Weights of a small mixture-of-experts language model, trained from scratch on English Wikipedia: 3 picks a token.
Below are experts of layer 3 (counted from 0) of a mixture-of-experts language model. Rows are named router (the router's row for the expert), gate (a neuron's input weights, with its number), up (a neuron's input weights, with its number) and show model dimensions 0-255. Each number is 500 + 50 x the weight over its row's rms, rounded and kept within 0 to 999. Numbers have three digits each.
After each expert's rows: a language model's description of what the expert responds to; "gets" lists some tokens that make up at least twice as much of what it gets as of all text. This comes from a sample of Wikipedia text that the model never trained on. Tokens count by the router's weight.

# expert 55
router:656463437474506481495566554494499567537473451406535463466472580554603497517532409476518541452520462600561449437481617504502446479479517506636486435545438548567394585627463545552556427505465485452476434532448552492516494560508490518570485528434517496456585478506507503497605505457391508556532535529432414425438590479461518544493440499528569489494455527473499496512461347525552499383599529542534583599508491437472482523475544510454395519565386498514476519491468441529519539562470514506481504533496442464504500470524466484536456436526473555459456479597544468509402548493413426520493540566479552464466530484388506497436493473447514538559516513563449508446480460595509453480501486506537460583458454465470436420551489529557484522484531533579515509490507521552459535517463448
gate10:507518438481439476517540532478482498443487484481443437429501485532565521498498401497482499525535504452385526381468554468479485453524483508540504597435431518516451590567413423556588630481539524421508532517489566469508478494504451536569474583490470436526540508586520468471503520513477544537488533570429464416472474531562449490456414415506475507506518528537661541558466461552440367442515537451495551449562471512572414464523502481496406426590450527505413554432431473475509542561427556440575480485464481458496474505604407525543559433448557499557464486552491488458504442414468390547506535472486526500497501536499552537470449470550498442433532490472522492511583488481468495484582531602488474495562551500508447448595400577439433454540484564536438543586559422524432464497545504
up10:523471466511499363464543452561518623485558511434417515511458448473429546486397550531496569518495496454469477537611496442560555421534482463457460537552484476504515479478483554385530427511562544495426588580558430495440532443507544524492605549562590476492452495506504555484407555538508473560494571470457529516513511438425593545470496525452491625558418501427535582488499536565521472542556528490500423519521470478533518513502482430468518571498519476532565458474487462537536460493493528573549473467593535565507430453421429561479515533550443523500427503463490517636505502565402458569546547443470436498548429485462440520560485484528423463417497562430469463495491568498498458489506555531566439535575533385397477547534474446625481556476450527596493527464571479515517536524580462
Description: Inflectional word endings. Suffix pieces closing a split word, mainly -ed, -ing, -ated, -ered, -ent, as in unanswered, talented, researched.
gets: "ed", "ing", "ent", "ated", "ized", "ating"

# expert 28
router:538432458568558464533520478463552479506444548434523405500539499555582481580539436587571419536470436542533414440531531502566502494481565545526502570550449480484470515515470561514605478607406536450450439504438548504588496555481612531555413572485505505439495482514496501465495510503490429531455523547436515443449540569473508511516553432511618591549436514439464471503446418496514510427530575553528614527565554462498445404510548486514436541523437452541480560534512463505534562559569537586412579503512524521501503500521557483520487461527459438458465531528483460492492523449400457422435539520539596545429561555479513416474433489427515555486535519560493496400484468524479473478510455491546473556504465444502478465532531515574493549488441561564448617494609609483411577544381494
gate0:525452524507513440536532391496541506436532553492398493461495447601501516491541458548562516503518374549433523487512497432478456510403502461526478431455588482555434573455444423456375498453556453483492573473470615497453459588461632458510417534432457528456522485482447552491420541473511461462549421521489434544453498490524543408596509448546531474556435522449530489478499543536583519631442612491465470479540512519449560508493459465525478532494480511521512453535540486496417505510601537548567543445489462529471593507538392544535434417489547524516553544413515473451554501409510460548521581508442470489473522451475482592479544499512478532437460527465453557494566517503452523521425428451498408508483561432426516498611471500566403565551477477527405595445505549512446505551478531
up0:524524448501367462495437596453521422539525605457543469531559467488474539490549471482513511463454455547438505483436516542581488513555493473537533571490513525502534540461438547505609574555554520507477499517519528472523524448487515492590471466496545492538439502548497350486527566449520503553450540428390543390457487450468566422464433552432491551399508535500430529449580545460484515458498580575369532562502547531475519459542467502438455488470549478526474559425486481509540439506507528601520521563507481508553466448478466405576468494514568462479402456495471554412551393509525496549502560497417599454468571550583468441482600575538518545493428470490442545511496544524461480414497419585523460524558429528547563523492494451488512422384585518437560518445557490427593494486462541
Description: Prepositions after nouns. Prepositions and auxiliaries following a noun or clause, especially with, by, to, had, has, as in ashore with the loss.
gets: " with", " by", " to", " for", " in", " at"

# expert 46
router:556455427509510456573496504499539489487485450447549352522538492506615462563574483528591511423507459538492438504505538473505508496439521518492503495517501546498497505538497461538476514577492484509585459568437504566603604474512499510497482489508467411458559438461560471496483495502481450600455586565474507419340546530478567510560469464547517473507443445436476425491442519546528561456550538501542586551491454452474458471532486479519420499566480388486462561502511435605513474622506470647460517515483498476471524547508548508555485437528471464457486481545506456515525507504475469459406578568535617542388554568466525524519437502443597548477529505551477524494501430590433464483498483478438543567468485412568504504493558501597503728510477501550554563470472495522486532542463501
gate0:527521467506449521551507464524420455505455404444645463489530426448508504481501424507491528532544462466547410474490516492510527485538588455464497484550446490490467388442562537393376595537561408492488514477392479407472541491495504527555496520432554539446476574550539567580465553463536520536462461513545448393567504407454505523530464585534582558448511534495474576466543523494476489494462502438474576442477522522471486482495497451539476469471518430486459522634538452493584481572562543489535500507508518495459439517502555469617594577511474382517455464544501439408508443519525491492517498555603477483454527495533543583435432525500438413506506542469562587486565550439475430503504507450495495381550499627545494440498549533527542464518515448593476398555403462497522495576494538
up0:419499541532503480596508438458511502495511446514474504560475532466560516462439498548483569576406523494468530552571406496558486440467508536453451567560484503481552367466542530490435426504552419511477511480506519447481516393503444551569385571497469521492567512468568548434444544565462396410483464385481542481462467497487453487454491456508520535502554570602512473493525387583530553471492437432488522476518490521530545468487548466460564453532499515519567499474451435399546508464525491419600545535549445454448521489570495451492500577533480473535441536548510450385472467470520385359594476510461458447535486573477540512443505542435439572473437537528533493531466524468489529448511464321528518393512489445497522434492436433521560428476566442472403455511472443574484485501521481
Description: Line and section breaks. Sentence-final periods with line breaks, table row ends, and == heading markers that close a line or section.
gets: ".\n\n", " |\n", "\n", "\n\n", "==", " |\n\n"

# expert 37
router:560487446594558443555548534574551485541474450380528416470414532555489401575551464599579468471455487556501454523570531514531451538455513484491492487620436532533500551533511508613544552543446548483459487624413574485584496512502524547532455490492484500501542441518455510418470465481475531554468537518488458439443514544363474512533441476536580513435422526405471457519482507547548496478521532483507598516532470442452472501499463510441461512503439477505455513462508408613536480544483576535466529556463427472406541509517491506558511399568409473432454434535430478593520525456493497457499501586516521580375625526448478536485410560453554512481539523617464497446437506631445542467487501498492476548454405431493498516518543531538496568453536511506523497526472509497472622524471495
gate2:553520379528460448513491520462530520496518506439510477420407478483514441536506641430495511487512518566535464479499473469460454486506549514481434485511418491552538520506429560466579501461613473494538420559382533530495574448471434483573404525628474501461477415574402517489502562519499518524607595409549444507526453488421507503467469378456409412406512469527478494510569465539516466532546530440492582541615517487537491563419484400468529383501512588486455421509578439508458547481486494531484487472501497463433454418418513470552485434515463474507538451472496505547545551601491533397508471469421465472575479562423523444502511560440515497469518428591477556488508456461461562458480399528414405525513461532465509500452536548433501458453459453477482523516473492444511461461463560
up2:556550400493485448583489535523541550509489566432485463499364417567537490505530594475467535450508628556492544457438513487486495470535445443508438437526425456503515540508506511519491496443614484545513536543487510528499485449450450441497420464627472503468502454596418542557601487502483485556553550447443427480436483422461585515477420453466469477460486474517476455544556395568496461527577439468529506509545546540463467488480549450547507393420562519528481424500477491463617468445509527522477446577478517513411452474425479445540457402515541554532563444421466454509547461570465549504475511502423517438571491489478495526566465501413479468501487427421589574517614491500481493438448398547429455527483493548511525547524559484497580507493432598560459494603465539535483524448386543
Description: Prefixes and heading ends. Word-initial prefixes such as non, co, re, un, dis, pre, plus section-heading closings like == with line break, and sentence-initial In.
gets: "In", "==\n", " In", "\n", " re", " well"

# expert 47
router:520455373592578434563524465495543497573493536376532443595490545555613501578511487483496497519544406594515470453578556449523399526493508502525508491515453472516487597566581469566554528542492439491551408568479581569543603540458620509540425503416461518470531497506526534481467528475487477505510535547345507499466479514500483473583543540485583501514382422478420503526420406489458504421524527567490628562499441454485444460509462481519423534586422420515459524459459487510551534582518543522441537595489421522510495521532473515505470482542444418472466475489476527559502542533409469434402578572530565517489498501449476516488490528397459532541514516572473532436500484518395495456548501495493466506482485474476519395511484533563473517494484555488465569469508597531493512522433555
gate1:447486646535482492510511461440493445568527521425458460384438534474507476468501542510483529478523480456587546553479510478519610511447489445471456559583561395537516470512411538535508585492551463484321454521471468538513574475506563533437436538406467498492468486569438482515536419514561549551511542494523363498544519466469444518520472453534450461408468450521462511526567502510470466593470585572514567453534555528587557532457495559506510525583428532550522474450470495511543508527393574424455444514548565469453614451475532522471466518419541502511554562587599439502410590499546485514488505501528485586469505489512449543459427515496551398545483431479532409451545481477504504528440576531538473410511427422456466440541444500411475498496434556499531496582525552472542530454556525
up1:500406522548496473489578524534496586533573449468605526459575430560422529466386534446448551452414512439432550547472506554508540558571514470496527512520430400487501464594445504455475500576472448466548485481468533492479495471507507432464510531526644458422552483496527591424529505479466486440503472533523443539499466550441533492551488462479544489529444498549526535445476563470538528496526471405514496438519497484415497544477351509491477581536535552539512429574477463472469398466418559486451468516414451374567501520521547521555557519540486488461451553454440530480510486452426476425532498461497433505494497582479477456494552451549507513464589434484506441465535668511519417474460530475479490444479395500423491474531537478505510465508483476562548383471527608468562643431448407
Description: Verbs and auxiliaries. Forms of be and have, and main verbs in predicate position, such as was, is, been, made, remain, became.
gets: " was", " is", " be", " were", " are", " been"

# expert 14
router:553405454542482482518529543511563503513458532403469425494500552533496452524545448497514471518528454512585460447573570465547427615416448591559535414589404512521501579464455481577556511530433455519526396529454416518512514560475529516526463510429511479425539484509501480451528486450485471517454567542454478506460578519481475569490512515547514531420451475472412436504406472537503610445483524510564518563504509532465448476470518539537415494498431445495434508499488428551580578538560537550411556599531442546444536523523587502531551403555501493423441498566491482532408568441477419440515512574559561545464466579422471445493455547430518515463531507542495544492511419526562526515504411498454520608517456417507412400623528578514567535449475529559488467472465603526454532543473447
gate18:545427455531511508412495530514496484462531487451543452528411459517451483434518494455499516489512457534497534519571493525604486675499495490555554518514460441564450515431509434457518536666519466521531401502512413470452445526517449418518505519446481451558504503507530378582521546505490446536438567504443445524533530526556469430435535411547502438493513548412467433480534431562573555572434470474514459521538524533513468557535488516463454543510461504499479493412521512386438529469488529579526489560585512545555501482576546554497520424480544488475481468476411451430473626575556533516514491550556446484522571465437473407563555531468463458591508485510495489481545472599523557447428403551454511475492431506543410445461519520532542589433501510525425428660451521481441548496556557
up18:460561456452495568449477470547459589472512524495426503473458479495535492579472521470481478499500454526601511522515505474404593407441506449514463515478583562483562518544478591545602565466541540371418548427532592450548580500553601524501463551440376498467579439505474553523484505627456529507568394499484597582468383479400550466489521545493516558511509506516536588480569550445436409465554591508473466507591487458539515487449547524462501550487521490429414509529533507545468456423444434499474462509395512455513523494507484460504492510415527458562481512428539474518496540404452429494499504526507505521519502500507529594422496492550545520512496499519479525479389485479406559382485501477565557486501471520480551582387488556587457444508497420467544555449448573525457534521559530
Description: Agent-noun suffixes and roles. Word-final suffixes and nouns naming people or roles, such as -ant, -ator, -er, -ist, member, writer, actor.
gets: "er", "ist", "ant", "or", "ator", "ers"

# expert 4
router:568431435525541427561557508502514543547442488424515432538503538560530421553560456528575469467480434528565417464554569472507457531413502551548479496565429558532477543548515495567533502539423495441503469505422501569572549535480559577574453517446502478436563425504525466451552471448445489570477572561435461468412531495444505480557479469572555557492426513418450451466410490535512533435548556569514552568510520468447401439482533542465435539564431428527422514491502417567585510568505509563430570571456455470469524530474555473573486437574468484420425520563500449550464558499419415454410516576535564527430526538429510501433417527417540549502578517561484539437459474572488506503520446523487508587499448414499452467538516569560539576469447492569508528454530528544429550580437481
gate2:504532463531452454624444561555495530535491505517594552500478501472604487508480456515574524476496527453474539477500532488555501411428441388532510488504499510449570523494530513515539485457576398496523435484536556437523537504550460437503454449462472460467483505604451605477484442561496509466520593498443587458464541449448404542473509449469476575478455500555502491465469504573563441437624480483548550528493521449506487456573562526505494476578458544496435488600562466443427544540340580448458483523500467584508530580508506476516575494517526492546479490539575340531505470457502432414589479450614536489484528468488567547514497418508487474469494492484558510547526434435511518418563504527572484504619414519483553450411397506511472536493625538579483558488518480590537585478510491
up2:478532453457496550485484520546549498532446561455524468426494524436512584482595538380507518412589552512555505551572543487575548461441463514460507519554577499538483488499570503477492461444532477547472483476443442586416523539552497515445490518548543473505466486399569488514480524489484558513367452443467481477524594438499528503529435504484475468456456530461387520510595607586615511427516445495532475471473475486510475572435417404555520503538433574498555521561443464544530494495468409517544413541438525544541440473544502561542550472497480454480457528484545589472488516564420500467591561475423549454500340398503540513362431478494478599464517479523576526527511532521506403540480475401437441540447541445473485453480451478598510598552522468445499525479498436534594498525495524
Description: Table row starts. Pipe characters opening a new table row, table separator lines, and byte-order marks in lists and tables, such as '|' Cheng Wenlong.
gets: "0", "|", "%", "1", " Act", " No"

# expert 54
router:564425472548593462513525542498481491455555565487509443577507543588445456546542536571552469469471438471533437419539532523473477537436510481494489547559448536550409542514513466557488499448481486389526509556423486530565501501524598519548530577490467580434554426507479519480554466476459459536522579634416499440490492501421446472480393466564538597514452505452479450476433477594527465448583486505586500522527496483426488515477538537440459493483402444447471498511552411547546509534568495505456621522485445438471504559409547540535512499538502502430436468454469479564393556478483474428459476584463533560463559471405454518378459550460523517458629595528478566457377429574446496478583547577476449551506532438466449529451535574497518547520504518507522527534491491583458487526415509
gate9:544543616521459543458408458527527602524523510401435482542470476544499464580570476554518500545515526503485504483486495470453453514535543584448487421568535386493437446496510429518521507509466493498496454461455575505503507559474498529495549578547495577445545539462444527612480519578453488494505558565548595538550508432440453473604428508518519540521496482551482483517462578532517511465613502454616559545456504495487560596554518504545445460426402443488447447498492457551489568465513400535515443512440508497485542412515517493500505565461567404514611412428497391534426504437430435454562545524589415495494512473515459393415512565417563552472556394585494565527471418487519475443585472596513473459448440477468450491485450448475423505504476469489563532511523558491540472431498521
up9:516546486479483492514525580550506503478620556580529508462408513576458438416463536584477458473527531484563474527468451511440585523443568539426564521513463547519488449472511546429576474567610502532587473497518503505478535520477463594504514454428439390464560508431588462625426515515514455573443490463430436443470504569514501528485561524480536518474528567489404485383519613506425533554508539551533496485481549494495497454429551535466522530436467490459504542415397370474513513576532542492521559557479487554560554474495484525461509405517417519508569475490534516562511549493505439479537549520486518445533484436472412579509360406506489545487491558460554429468482458469491493491480572515434621479563579477595631469442523546470480479521528493459489536514433385512475489472567493
Description: Mid-word vowel-consonant pieces. Short mid-word pieces like al, ar, el, il, ol, ur inside names and words, such as ital-ics, Guj-ar-ati, G-ar-cia.
gets: "al", "ar", "el", "il", "h", "ur"